config = dict(
    n_layer=14,
    d_model=384,
    n_experts=20,
    experts_per_token=1,
    d_expert=192,
    d_shared_expert=192,
    activation='geglu',
    moe_layers=[1, 2, 3, 4, 5, 6, 7, 8, 9, 10, 11, 12, 13],
    router_score='sigmoid',
    normalize_top_k=False,
    routed_scale=2.0,
    balance_loss=0.0139,
    balance_bias=False,
    shared_expert_gate=True,
    scale_expert_input=True,
    init_std_router=0.0118,
    lr_router=0.00042,
    vocab_size=8192,
    norm='rmsnorm',
    norm_eps=1e-05,
    tie_embeddings=False,
    optimizer='muon_variant',
    lr=0.007,
    beta1=0.9,
    grad_clip=1.0,
    batch_tokens=65536,
    seq_len=512,
    train_tokens=593000000,
    steps=9049,
    dataset='wikipedia_en',
)
Below are experts of layer 10 (counted from 0) of a mixture-of-experts language model. Rows are named router (the router's row for the expert), gate (a neuron's input weights, with its number), up (a neuron's input weights, with its number) and show model dimensions 288-383. Each number is 128 + 24 x the weight over its row's rms, rounded and kept within 0 to 255. Numbers have three digits each.
After each expert's rows: "mostly gets" lists some tokens that are sent to it at least half of the time; "gets" lists some tokens that make up at least twice as much of what it gets as of all text. This comes from a sample of Wikipedia text that the model never trained on. Tokens count by the router's weight.

# expert 6
router:173126117127161117151108127152130105097135167090090091160141158152128101127188139130133134150091144103144149114133153128133105120167126138144109144105141114133142119117118079114180081133141113076142123114122192113166158135133145104122158124125166150118149173109139097122111103152128077108
gate0:118117157103110145126121131151115120125123117121148116096105176142112150107156096175144134149080085115126134132129126086111140145076124127138095141138187144130144138162119137154116054115162118143094096117105086117106174137125113119127140092088107156111127169112090148114122142182123166119
up0:095152119180139116127119145071087117125107150109146127120122129141132140145149147148113150145117114129128109148199117138125104105120110162143183141109096097095128126107144097115160138119115141171162143152113132092131157099133117126145142121162117117125132096123115110143143106120147084110
gate1:130083132100108128137114131136070138131181140121119115120149170130102143149129150170114125152118161135120174125165124116105149149110140149149109114115153114156063122126111118136085125108134166111120117111134178164111148134140144084126117132128130120139130140170106088115083106114192098113
up1:129185102149097135160089143129111145137146172090121138134139114149096056110160099163118104096153197104148157145138155104194137080079148128106120117115120137120143163149173142107171166083151138124122154139125134096132118126161153126132140128090100143134142133118088169132138163153143120166
gate2:095143093115103075112130126096117140134077082084115083120110137116127161168149115099187112106145147149120146111143146104141104113157143098091161170133146126121132144165133129148101100142100106090104146152094123122183116132136141122196157088146086131127107135117156120128121097149143132131
up2:120177152168109099122099121121152094109093147175118138133152150143090103121096114117092158148102153132171097111114090145148144152085127159103099113132141145109125110115141145142114116119140149187108129090154125124135105150132099113158134105146122135116153140139141128102097101130101113086
gate3:107119164096113106137150108103135091144094148149127144141125157160172086115095097154110116109149152117131096100159128130127132106151123140127109112095108103099132108144106116127188161151120116129157124110092096155146103073147174125119137092117142125115153108129124149124141166167128145069
up3:156130140098112121143128148145135081134077150130137146120105154112115133106132144126172117108130127131080138170119081132119173112142153159133147098095052075139122128131062129119116133133120151107152136147109105142126150088137107166065119106125099126130150160140155104119113111127132114144
mostly gets: " would", " may", " could", " to", " under", " into"
gets: " to", "-", " for", "ing", " into", " under"

# expert 13
router:164120115143136112162084105149099086092136187108126144141163127151087120161116160143160144144134092144139149114113162111141114150131112123131112152081118108134130109164140112121125127104151083097110105120140154133176127130131128114062142135139127144108158177121134119140173124159136100121
gate0:120130146144114126140096115159134165144183133134123135109111114097169157144117125148104109148115148142129107117123207114132095094136156108149144119130143104169117108132090131139151143127131142099131147092152122115125151135121098113121130147124133155126120149173157108121122162119111089148
up0:189158117150092119143084112114112120098186120115177112131141145135149141120116130115073091111131145148117150110111118148101134131129103097116099135143144098120109141124148134108132132144147115112152173107126136131138095107127105162085129132162148108177162148084127124104137147129150129127
gate1:177081087106109113161110117127131167108104143163099129151154129167140115117175125180174126095156126125142133099102134138158112157121116107135122122122153141135117123153124125171126115117135170138105104139131099167119095159116149095134124148151123138119106156111142129148124082109161132135
up1:149115142123127116192142125112120099113138136106139091092104121136138126143114126166074128097131105110127103151144132139127145151091151178149132138158136103111158150191112126113121174142094133132150140126104133088120169130118102160132106122157157152164117119085101166084134126141086156110
gate2:154120104126097143077094144140089093149134114121102109137161171140136075147137085160098101144087099145152120120124102119147177147109154114127105136132127109134112165135063103111131117124104131138091151133110106097145130152160151139115166168131128099164105150132100119128119152108140136174
up2:131122173149106128137171085138147122126175170113130209137121114112131146123146174071142123108138152141113168115161108139127114088132112143149123124136128127123143105069178103126143145129141128154129124136116156136127151139125104123170112072137118115108137111161122141123143123108148150094
gate3:138126076141100149131133156115138119150160117122113137133143143146105130118133135109130103118138128096156097130162119136151160104126141119096160080133151118128159103101101151130161138158099115135116139110093126159185103105098131122157140134113148123086171124118120100114119132173142108139
up3:120124170101128128149127115085105112135143119098172165112121115147105098090110139140125142086120122116142093106108159154115135059108134124091157106093145129099110136138187117102115161153101148154119129120111105138149118087116103113178129111073156120098123123133140101118085128131111102158
mostly gets: " ", " pat", " elect", " disc", " $", "ducation"
gets: " ", "-", "–", "/", " $", "°"

# expert 3
router:176110107151130097165104099143090111112122173088128144139104126095132111138140160127143114170129132143155129150116161122100120105151111120144108147119083136145146099133147128139130117119125102075146101120118183139132144141178104103107186175100164163117128167138094102100143118158135123111
gate0:125086114137155141124131094154153127165104118157130114139116074124105093100104126100104138133143145122160082136131140147133114146113126122158138170115159090156101117126180121105124118121145110125084140136140102165146189149134101132135124161121138165149124149122109114114155105131124097183
up0:095147088105138163164153129092113118123107120117157094129150172127134135148158119131134117180095133125177119109147122118130133105153141100108147117115153094146150129116089201098133127130165140117158122149074142116113086049116157152124166122151132149088138155198167131156159112120150152107
gate1:129113154101111099092185110149091159098134132110119141113154188140127134134124088105115109156115145128126105104113122102140074134142112095111149105134135125115187151143146148091108137083108135137133115129145087098138110109133144174131077195151118120115166112128098178151129108120163092113
up1:129125160107128120090144081095134129110102086087098117097127165116111115119092137124109080122120103103150093121113142108135162150116153169111127124061131100108148131169143151139067115117122143132123141155079115109127113140112139126172117136180136130117161185086114104120139127164145098107
gate2:123128098108154163134097138122156147113148161161114123123114127072119132131146142110153129145145127167174204114106137135160147133162103144084129118124126138122064138132177138127114112164121132119110124091123163113120151122130074181151147158162163098158124136123118144178096124148083142126
up2:143152132104164143110099135104114141156136122121098094136123143179155124090129165139076133117158154135112112132105115151087134117114118131134124123130144178105133122171087139092158150147150198134147142155121114147140114143131184097116110122113106132103116177175148115124152179091139133120
gate3:102141145118155119152130115120160118147126168127164095089150113151145073140136117128157127130142087105134153126093109148123113103103095116097129114159113137112140124158153103189160101108150093097102120152177115147116126159115136118133150127140143145094067153143112152141153140170102143149
up3:137120144105125172172123144127148128153139152134144124148102133110127118116118144129093108126129046138129115152118105129105102162114110117193116142131115123107164108130165143128113085100164110112099143107142106113081132155128137126091106179168161139169135221083069143141109170155123165110
mostly gets: " Jul", " Luc", " Marc", "ac", " la", "rac"
gets: "a", "il", "ac", " L", "ul", "o"

# expert 12
router:176129110155197084160114120159153089080126182160119102125124139137088085163143115137111115142127113132133159147114154124113108111154083122141126149104142115197111121147146095159130090156127106089103092109115188143163176152162113138094153139086139103110131159127167103119119126140123125121
gate0:128101108084123107159111153142114120109136116132137141118116110114194120154108120118102132113120152153134138169118079115141101136139088145174120112095131142159153139169061107098114154125147099134153130133113149132125081117195124141131142141126122144118121161091129102146136136123153130116
up0:145124118132145113133132123084129088156182161099144137137137104130167137124148161142121169117133125152140112107182127113129084128165071117141062136152140112114116155093122154139088108102112103141124136131149100150144121144075115102083134130153176079089104124139122178148142116115119156147
gate1:110130136141149146153147139115138096134121080103138157131138154153148156119122109113074128121164131196144130153119125138114114167159159115108077128119156112098138175118083103168132097188135123136151106096137131142110108159120137150153148110073139118124135152123102118149101114140104056095
up1:134116159153164111124142108136108114157090134130088157131080121079146081120144138119134120112117113103125116118141138135097047084155171142094145114125094115146140160128129141144159125092149113138106173157142147139142115130127108096117136137104117095142145110097124125110136109127173114150
gate2:131157100071209129128118093125143162156160117162105111118129131096194143119120198110094126118101125132157136148178119140142124129125119134135129111115109119106129054116105117103129114155109118151180139124123131059147123073144123127095120128146095106131161130149098149142123126124120121139
up2:147165150167097121125147142110117188118108128100085094122101093138159128101151137150135101141168080124134122154127076102130111118109115150132159140167149119101139104122166050135100115108113113133112108117131140099135142144117130131111128121098071123098104130132114157112128177099110117118
gate3:102123097136157130171141154113131151150181113153138125139120113139164158153123119139096155141124132103131118099140118108166115118163149109156135060139119160123138119125150086139171105132129133133160093105132091144080079159111096117139090063148085098153174093087129093089149099113121149106
up3:109099112161170134137139126121116123101092134136102093127128131115118100111095149116121102124115100132119121136163091138163119128102131122138111121177140110155135125123114125165059087124123149102119143150128126114165114124139145139159171076129132113112139089095144109106132100124110168129
mostly gets: " including", "),", " until", " before", " during", "\","
gets: ",", " by", " from", "),", ";", " with"

# expert 18
router:169133102125152121137128151123129118119131194133113130139120153131147130159138145118119131147087139143153144121135181167116140142162085168128126166126090114126142122123144150172178091133164100087087095137133177133147158158134139130103138141099162147090139138135168092102125100136162141137
gate0:121127125097148136110128126130136104156127111136133117160132144143155155145107111156108152110102177100136150109128140108106120125139109168098151098111182083127127155145100146096083114130085163102145164081120145129099112145097104139123090116116149145114147164134093079140115144121147170133
up0:156134118141123115116146108135147121104105167094111122105103143140146142102111144146109145115085074090122124134097139164111138143136118150125116131162120191164118144152104101117142146112115104089149117106108122149106083164115108129067070156122183142157117105119100110141165107161124119138
gate1:150136091115109147134103112056166141136116095126118110121132147110136157132121152118137138116139126130139129105113092131147130114116109118155089068133117123112112117125157144084106103134126127153179157122096190100129135155115118152129146149169112156140120101149126136132137146134095071142
up1:127161097155142136133137110131084142104110142132098134117090135158130113120216132104123106122105109142088087110156106128117128101133113135167125181160096155104105131125156106120115154129132086142127117154134121156150114129079132140170119153169078144141136119162154085127129108089113191103
gate2:154107125130147145117124139157173162151119091132172130153112160124163089114152138151170108105108108139128103117138109135121151158145075120127104130159132147121070127163136142109209121141089097162118165163147134149152137130101097115129129114150110128087131141135115150113095090150134128124
up2:139117191136106134093119141106120079119149133118151138110103117106124131166171104137138188118151131104083118134147144161158146105106118087102137131147109099100149116161103105103137148097159132110108129109142127118143123125151124137179128175147124138195146132152127097154175117099163118140
gate3:129102111097075075079138128129117131110146172139133123106128178140169140137126111134163129133148136133096135182179121132108086148152147155180179131123159073094118122140068143086096111151134152093140162109137107150110126094167120123173146096125125164088110150124126120114111104152136107129
up3:115084161155078145129126113127177107122128159143110134134167132143134092198125157136125149129077122156129119172142123122131121169151094130120168154139155126114085144126130133091089117139190144124103145090114130132186141164093114091135127129090115139118121144092124142103088079125154160170
mostly gets: " Tom", " Title", "-T", "uk", "iy", " Nik"
gets: "T", "it", "ak", ".", "k", "un"

# expert 7
router:153103129150143096126159134122130127079127143168077110178190134163121133142139129131140136129119155126138131108127141107133100128173103152164137127112100122129134089107123115173155138137128100077099119145147136156170145101166098104131158149094162153102164159151133074155132115155100117127
gate0:119145124121143109124130137135117151142158119133116109136154158112101127121097135132056099151127151139159125122190129116122122119142152133111091142106150161104128111118135163113106163132128077110127158129157110108141149132104130140148094085103098143160106140138126113128137094164154149114
up0:116117122090136156146136113141174115149153110136100136168111150135103087080102156140126126113147186128121147145116113127129128110137141145100134132094100153119132131099164161130128151128139097136129117115135102109168149131177161197113134133095102115162102101144129135079094130153130131115
gate1:147124167095122106135169139139138147119118133122138102112126158085149133071155163098126102161149119144106120153160149224156164103158152115136151131140112097144142103104143131152108146090155143136095126133128149138163145107115106113119098097131149122117166136094106149153107124090144108121
up1:171133121156134140159081163095125088099094152089145140149127115122125127114123100127122088107171132124165156126105106105119117116174106112119118127139142151115117157077123117115103131096131139090143131117139134123092091174127149092154128124136133107128127120140121100093091118171124125120
gate2:144160135109134129170118081163123116131131112151131121138181135147178136160178137141127150105125169112153167143106164121136154144159146134159197133145127144107132140090108160127157099121129074126139150110131126113132144109140104164139124098102141109113127123127157129126113116127102128145
up2:056155163093139128161111137125107099109131085116096124133133123095098152139139156111140097148131116142163128088128148095105116101120149074125082112109140121103080145148116164105160119147127145142145136123122137104151084161128103100125125116094148132131149126118115154120150170141148145153
gate3:135154116151123144159091104136129078156142142140088113108101132146122111134139138105178151132091182120097096091064119109102129102155148165137151111123145095158142097141082119105138160109125108160163143144128145158136141138140148096152137156122129077142120110152090177095143084110119126132
up3:140115140147130117116144124086112116101173138102160077110127131116136114124170142110117105116140127133127081141094147095146095125097114138101140116083160103139134127114098142162120107128138136170129127114114118146098175154049148175135109100117084130113112140139149113118079148149106126108
mostly gets: " m", " sh", " Sh", " Mc", " sc", "h"
gets: "h", "m", "c", " m", "g", "re"

# expert 16
router:168112109160160125149127113125114123077140129116166149128119111133119122152126150160136110170127106148133175102139137101109096088118091153105151153114099079145149132123134133150179117144120112101153087116152159119170143111142144071106109121133125156130137148156143129132146101138156110119
gate0:116134130127152101147113151124122152109126138123178150132126172104156120098098134171142154117093096154135129178128115118150112175110132067114126093095133169127131190135100116156126125143137079163139138138125111154116103143116079114134137124156147127139124148114156080104111117143117098080
up0:142101131109152114138178133139121109160111097085099104085135149157099144143100136091151132155120192159162074105166144097098124127120157132120157127115093123171118104149141135113159159128147158100083141151106113139167140159130142181137135170139096120120110117107084157152132152127073133124
gate1:118129148158104095175147115125148134127130107110118153132150126118137103099115136129073123126123101092139089169169141110122125147141157192136123131177160105152162105133130141118115112175124148165130134142120122088112118103112143116139162124170145153154118113110156118118140084145087110120
up1:108132092125141115157109131172142133131174128117092078135108093119126088147163119110138123113148133150133163134113098128106133140119126172170132118104078098161131135163155162091191156113144126092145117144141147105147110131108102142168115098124132127120111121117159126153108112174137153159
gate2:168129126089131101131102175120141119126089111144126151123184086152118130149119099092120170094102145153099143153142144108074089159114117137123134106117143138131144103145103112102152208122141154087113119116147145117148157045122114135151159159108168135168127120124129135092146090135153135114
up2:137068073106099099123110092124122125087098185113148136150123086137132091135096095130121160066160129130134128130205095141183148114119159113137154134108152145134109134153120137111105110154128158093131109079104148107128103143094132156153155101107194142122100151164095149133138086084130139104
gate3:132102107144125178150117096152146143135161105125114112128133104162118117124137137107186130108148149120141139189165128112076115103143109113120153126113155124107126106110123139097133152086104097130132094165172157129143109148127121109157095103141180122124110133122084140126155119154149123124
up3:154120168150140147146104124116111101094110128144143137081101129110174136123133119163097158145102095169131112121099153142129119123121138135133106099168135139153147126156105157131108137151127142135149052149133145136138153089110146091135164134085153159130168154087107143098133187152149150151
mostly gets: " J", " E", " Pr", " b", " Tr", " ex"
gets: " E", "E", " B", " J", "b", "B"

# expert 10
router:150130101122146126152123117147157102056126166126150152153096119152100144182134134183126129154097094159178140110125146151092095117124085182159122154095105133121134143141120095114163125101118122098113120139137181113107139112170137108102176148107139136117158145103132124127135092123141112094
gate0:100118147101149094142130108155121127111164118120117174117159140136148157154101090107091164108085140143134117120122164118115158127104134101162166107120165138075090114123109174189092150124114147137106080165109127129115080109110139176115183100112149133137156106106126155150124124160119117119
up0:130157133140099151160131107132124122141071123135145176160113175125145086132082110171142136114104097130179114113116137148124121105157099134166142125106111091110159151121130131130113125081132125130087164126133105141143131114092124135116142127143136143116133141110139101116112177109104170140
gate1:125137114141106097105113155135088112099139106152124146111124107114158128126130179121085091137136153166158137084142144076101161133138143162148111134076131148091138095139136133156165116090112122132142184119135131100117143145106122139130088132096123135153087149130135130120099131136145104150
up1:142134121102104143138146140155146107106094124142120143126104173139118183108132106149093134119148133139099147121103122147111146147141077070109138140135125169118132073132105122163107121131123132105119126113106133141123165087158137114171143129159124131140138110106104131095141089075125114139
gate2:118114134114120125128132130110094094152093099132125148112136141135113083107074124154137154067151142113127131194129100122120133126152118164115152139128084088150098158155176108118114108130107139129137165106150123149154097084125119126096113145090132121132118087082120134186174122168128109148
up2:100130161092136107136154122070152139106135140103131124113168158159136154121151139166134175133082093161121101144109163111145111153104097134105126172080101123163111137116096139104121170064105142133108113151101129106137143148081153088092105124133107147142120139175135166141140152137150155120
gate3:139131150132147121131129145151150110102128156135133148112105101165107100162137100097158122133121149145114158115130126121137123179133125142114181147104112134121162137133119118089162155128106141115146113125152144095109103102120115116131151134097130125101115137104095093133145147139117110105
up3:131151065146108133136172132106114163098125107113110151123162095109128143101140115122114133107136154111153096184107122131119147132105126113141084110159139111145102149153184114156115067127147096090112135130164147151135145132153131118149129134134114158116107136138111137106118101145153118138
mostly gets: " He", " a", " she", " he", " A", " She"
gets: " a", " he", " He", " A", " an", "A"

# expert 8
router:163112120151145117148144130158119094081119177122138108131135114158099113181154128138144115162108110144174163129093132140132101146155139156134107152088128127188118119136106082151158098168156127088109084155118183124126143119139098110131166140121149122076139153141115104170128111179115087135
gate0:110111144126114166109120167141146149092138126130146150142155127144075165103152121132118155156115097150115112153167111105139095121119141128120172162088139189157159114147174137087140097135121130148118152133093104140143146128109118129134123096124139129140143137119129138164121148153132090161
up0:133109173149137127098077085108098139121120125107107145168146102130145138122148141097121131138143119120094142126140150095096134179095150114140081122100118110152125132148097108135132101121107117110140191130168118119128132115104133127092187132123113141136102174121110083150144100105122116149
gate1:132144128139100107124161118147150141122135123140136115127169104162129142131126106146111169151147101115179141172123122136108130095134134107167162121066115111102130124159122107066116099110127103132132127138142118113122143140136132158095111160135135076152176145075141113118158140153081064101
up1:135110147105135142135146121084137094105133138117148156117105149117166138125120141161166119069119138113110150129113111075146097125113090134088144128108146143157100139132117082147093136138152116116121148142114126130142104168158111114128115159139131161140142155125081126156125104156115104168
gate2:150127104146098126088134154111136160111118150146094138124120138123108119150160135136139120114107113152102144115092128081133106157149148072111129152072135115139132141120144124101144164100126134102105147146136129124131160119130110135158070146137113181125117118142106117110106149126108124106
up2:098125122135107144144171128097124117115118102107140129122123098136167124145130167143105142136046129158156159154094135082163129138182175128121106136117117101109150134147109152127118124128115153133119119134152149140101141117101152131123116160101114122114144089129131135158136144129183165144
gate3:105120163118139121124089124131153087110128103136127157143143137130150087144125135169136146137113133146114120102158127125116116173122134136142151146142106099136114137127116106106102143108150077135148143126125124139109114144166147136117103156129166119171117157096179101147131101135108117148
up3:141110164146130146117139135155180163158117115135117119086115135137127074099158131110109135135146132130143091127118115113147119155118101123110094152103126127105146136128126098134091102137113101155154128140070108111132125088135110178117139121117121156139159124161116123119127113094161111169
mostly gets: " north", " south", " US", " east", " South", " west"
gets: " New", " S", " South", " N", " M", " North"

# expert 1
router:139138112155150118139145088144151138103114150151115129165136163133097110171118154137130120143142130144172110107119175139101102141147116143144090131082108106151136125107157130163161120139123135068114075134108133156127157136144111110108162128129169126112130134157128096113132110165147101091
gate0:093107093085155124069133154121091113118138125137132131133144099150171139179189125107116098129114151112125150145154119098098125101148134138117162106085115156075059099123144093153093099119103134115119119116137089129155155106177146103112084118072091131167157144132121112140145103142163095141
up0:122108123135156116169153138150133159125124121098130142108101138070107157071147098110132138081134134155133134101127168118139127162149136091123115142160117153150108114099107118107150161164167124079096110103121149098102133101120114108136158147163170111106126121113140132136121148142113119109
gate1:144125087089172110112151161092123116114129175151145150138128105128137135121126129119148115170110093168154132092158074141116148117151113142111134132144114114154105141085077109157130107165139197125153152118127159105108148115138132131151109161162135145134088121113124138123112143119115162147
up1:140093116099149139165145086154095146139154152085112108150100133132162157132143156133150123145150195140170146150122149122122143149077132130140135134111086103155153161066148160109126139117121171131151102097134126120127090120166144118120127113131119141110141124119096093117116142108152145154
gate2:164091175112174125081114149122120146108127122099187115087121146129144107109107117129120145127074105156140090145155105142127145144152113151126121121170156142107149148135129152124106139116125130134145141089092129132125147153114130089106120130126138129160137111077113130115140071090123106119
up2:139135124153128097108090147132128156140142131130109106125101142121122131114102103121132117128176107139141105125104120133122088132165142129106133138103146105153113116156137163093157134083095154124118146135179099158124129141101126165120105093177146148115139148111117133149166123151123104133
gate3:111129118097127152133108169112157105131079138089121131158108130138121123126149102135149131104161144151133110168132097177197139148149147069130152121219128109108149107137169123127136149144123101103131099179137088139142097177147153122105157168116148123123121101136133106172096135150131120111
up3:108089112128130122093109107139122160155137124117127099101127188107121143131119111115144140130082134160087139173118127119084163143139148121126130163112137174087128122116137121124114126104107096126125145111076180111111144100141123127158142132149176139154133145115150111136111114138185138167
mostly gets: "52", "02", "00", "300", " six", "39"
gets: "0", "1", "2", "3", "6", "4"

# expert 9
router:168106084137136118160099121131098116108160162143131132168133160126087142145136154127135109130148096143104171132102144094083128126158083154165130162098089132166134115135092109108142149137145090106119122089138109132157157157157105145092134168118122148086161156112116101162131121171138130127
gate0:176093157121123103139112105187122142134207096106141133153126147107132153078123105118104140133116152111120131133127116106160137114114140127132100130148151138161119166129145163187154140116131171110139129115161132142153145131155152142126092166130127146168115094132166142081139106079180078112
up0:123129124137127128165116108125145141136118103108121127087153121097103119111160137123123154164087090111094120139161202120073106157120166152125165130134114161099101097152128136139117100166071113123127122140139138108156148158144119122143139118157110110108147184143134117160113127121177148135
gate1:145199159108150181076103132143146146132109100111146096133122096149095135136131132127188066126133140161130113102142148131142123174091119146147118161114145117116127132130127118133091100096113175128100188129112146129135130130124107150109136129129111161133151098144094073178148160130104120185
up1:134104129136152131187131149114154134140152141142117108128129157117120142131124142161171135135104128122092093147160130133168150106124162119122138103136171086155142147126115126150104160142127112087063121131122130109159165079094116078105113132111099137100148147098119133083078156166118159130
gate2:125138070097153091120098171144133160156151107126136073154111121119130069112155111123107102165158145141123131120123175134089146136142128163121158120152113115148136126131140092190122098157125126127195129143116140147132158120118147115097122129074106120125154181127112149125127103112115106154
up2:194136130124124161141127135119097092116151145121116056191121133144101127166111131172154143111117149139141113130105137170110169113136137131124134156126162115110114115105157116125139133119072162117113164153133116126153147110115139134144142122111093110102114123156115129116132121125083116137
gate3:180143123103095126110110150173157164134142140142134134182156119140117126103104120161166126126139119126102137123099154144170118188115095125120110151120150137133122133165109145177135109099198149162108102127141128121141108121114113135131161123095142109117115163164163110199140132127120120093
up3:130124115097134117080115130084132122128067089111173121123144153121108116129147119101115137128140099115150109127095127113123127131105129072146184124167109148121174144119120105112133147128122105114090134161100097137133143165151146141142146144165134148138143114134085103094106155134148133130
mostly gets: " \"", " f", "′", " F", " |\n", "===\n\n"
gets: " (", " |\n", " \"", " F", ".\n\n", "\n"

# expert 5
router:142107130135135120169110131143144092118142138147138148143138144125129112177156161129126112123082122156165130133094117096105077117187087169167104132089103117162147112121161107130143133104104097076117090125113116124171151149111103123096139115096147139108155152136118095099135134156162102100
gate0:122114156132116176123171097096164105122151136151134073147074117147133132126096145125152107152140132124067166128140146096095097131106132137143143188110126115168137133165067145120167110131130100117127153105153091153162135133131134117088161108151148152101092148089123103173139124125111130106
up0:117115137124134152128141157147136112124169146105131113080113091136103143093096106177142142142158107131115168126148127167113065134099128175155135140148124127167149079095120132118101123151120098090157136107138120125156106164117145116113136107127123161093124108115139090156151158150126148132
gate1:110134146131182125110113114097125090112175078153117107109128130130116112110161078150132087125131116139157105119122130121105159115140119155100136179103100122152105142109123159191123103049098101119129100121107122125155164162159167136135169130109138165111135161140131120102068133105145095160
up1:196103146131108097132098110145113112165109118107145137111144096166129128116105111133091154108114082124113153138152138121137118127108109097137114107143105118145104127121124136150156148110108126091156122098146096129129141110115125146136141156133124136105166116094087124155094086119107091103
gate2:154121165101125120085140127144119107130188130135101131143121105095131087136151131140128106147096139115170168114168125119142114114129136114129105128140112125077086096196132118158146118170122095100134126123153143149163097127137145141146109140128112130129163098127120089092157156116112129130
up2:138158109140129070105077118145134111143146147113090146129132118136109125102114148165119102099165140165126097104157152132147169117120135129131181116174130124134135101090095154115143137115150061157134149132107099170136149093140127134141083140144163158133174131135119174115175111136129103121
gate3:141094136131112100156119126130077131118143107153089109152069161131146106117130117145140138120119139114119167136139147106088108160132146100150108146089106142129091137121189163109117101135130132125148167138123120098122141080128176126086091147096127109147108137175155143092132173162162105140
up3:138118117116113109121110085145136160153117152154090083100145142101132135156082139139117154059194131127157105094110113117109153102145140097129146128105090153117081104132116083096101141126143219146145156127094096147141085137127110140114133130137115092115131097151100128128147164120149113094
mostly gets: "==", " German", "American", " English", "Early", " Irish"
gets: "==", "===", "'s", "ian", "an", " American"

# expert 15
router:137089135150173147187109113177151116096136138126115130121151118170122107182131152151148115167120113120152178126143128138100121147157109142107137137088126100166127129146149116133152126152128089107101106125130136130176183170127116131104134133113139115106181137123087102144152119152114127092
gate0:100086125101143149152151113137162127089138119145149100144151124089102134127126138159124097080111107128173118116085154137135129134133091169095110151145143115124080129173131149121184112181131110106156170148172154160175165093102154131106106147139099123111177101128153119137142114124168146089
up0:125111129122130100128113118089125163159119130163177127135091169140109117104119143132117139122170077150124142138153106114077165116139117132130161111093114166073140101128096148146180127151154111137129155107123126115110164154162147136170121125136118112118161130179139146141116129155120121139
gate1:100123151113138151103146184086095154088117139153108180137134152144104115130120110113127113134070098127137104128116113115119134150117071113107140114140115132152137090132150081150080108155132103104139145150141103144117113145175161142175131143117148099096136152165116102165111093096111142152
up1:129126110126123108126141055118158123128114104058152148161123141087081132086144095151140152160136127175077137155151151116106134135129103129150134120144125093138095133109182126102132128111147151128132137169137150113177086136145103142143170125114150142108096105108109152123147141132103105125
gate2:172126137190147121126145124113153110108173145152163143114120156094077132145120135139108156166136137159117129163151145120131134144138117152119128119108137134123126118120119132191137168135180114114094148152128105146147191138099138108137096078095128143160137101085145139110146068089117140189
up2:142137125157124103126109159151106166147142099088161109154133081137142139163169151173116114133119143133188132062099170112115120124098130163107136058115117140162209123137134162128147138126158117163136141108128134146167131117093121109144130137095121149093092131152152182121116121123142144157
gate3:131156145116129098102083149136114169141101106117162112096179129081146086134159140116112126130107139175139130142134176123097136086092106148144130137097087118153118125146140114082119094139160108128147101149085136158149139163085079177121167143133162126131119169093105121196123094151133071154
up3:119122081119145126183079124104182136145137149118088095132139132160119196128155132136129131178119154139134133153133107113164185144081101085111148102130088132134127140076119115078131150099116134105117131136125136124132127120085144101119084170136073113138105116133105137144128109110110122157
mostly gets: "=", "See", " von", " de", " Sir", " See"
gets: " the", " of", " in", "-", "=", ":"

# expert 0
router:173128109137146090137145109131094095086127163146142159144150157174116112124143146155135143152095124151158146123131146103104121147141094128122132145081126097167134133117154103155116126146088077128096136137134163145155153109158098165109153149125162116126157158127106096119162105131121114121
gate0:135150109173165127091132122160109117129109133107110109109104147101119110094119136163082117159130152144152125168100149099098096117129151096170088129138124128138096147129106133146131142104122174130179121174107129162148133118141109158114127135119147147086158127168138128158118103130122133209
up0:151126117146112121109154143103120125115158127156098118147173100160132114109150113152115103133139110153151153103126107128110117072165126128116146109163129118171128126113130145145153117072142147119123135123111128119180168093100104095097092142103094143150108156121142113112152107101105146123
gate1:104118130083112137115111073123122128116186127160108121133102133103124097099150153167121146141170146101102127129097106105127108165133167131133110160117129136144115124163134124120135133104168117125133123170154154132132132129162135138132121096088137112114120171137142119108138127121128131133
up1:117127105139116136101119098114143124115115137112161126123075103153115116142092137093114069164151147097140120149154103130125108094134121118093125133157116136114116111090121089115116149133101092096109108121144119110126141124095082055079128141109129111122102123123103100095133134124139107139
gate2:106093137163143092128125120130095102110144086137060156105141125100140108139123111104149139130103102132131108131149150081166150125158081166105152132125122084143094144104068150148167133166117099119118129129127097157134131141139124100113112189122104135193146088142155109130103122128118087117
up2:094101106139139135197164107107166127107141124145113164112162117110166124131131148130151150125133145105142126159156148122170134142150139124142099117133115132140173143111080122156109126096152158130116138146170114089101098087089146128131116101123192109133127150136129091071089153113079072117
gate3:165143167131137129113088086138149144112129123141128125127099113157090142131158134163150127120093136139109130163127140106082120093157127150093100127126119128088127094098155146154104151177166157164122105119135134129121129094168136092137153133151140146143091147131129127151124140119133089125
up3:093142112138133103149067092102155182175173187118103079166118142155132097154102145076145142115118107156122131081137137084138124139113122115120145094107105092126105110109127087182148120130098140150082112128109133158152143135133119153118147126124116154116116091136085132142129127116135179189
mostly gets: " was", " is", " were", " been", " be", " are"
gets: " was", " is", " T", " G", " P", " be"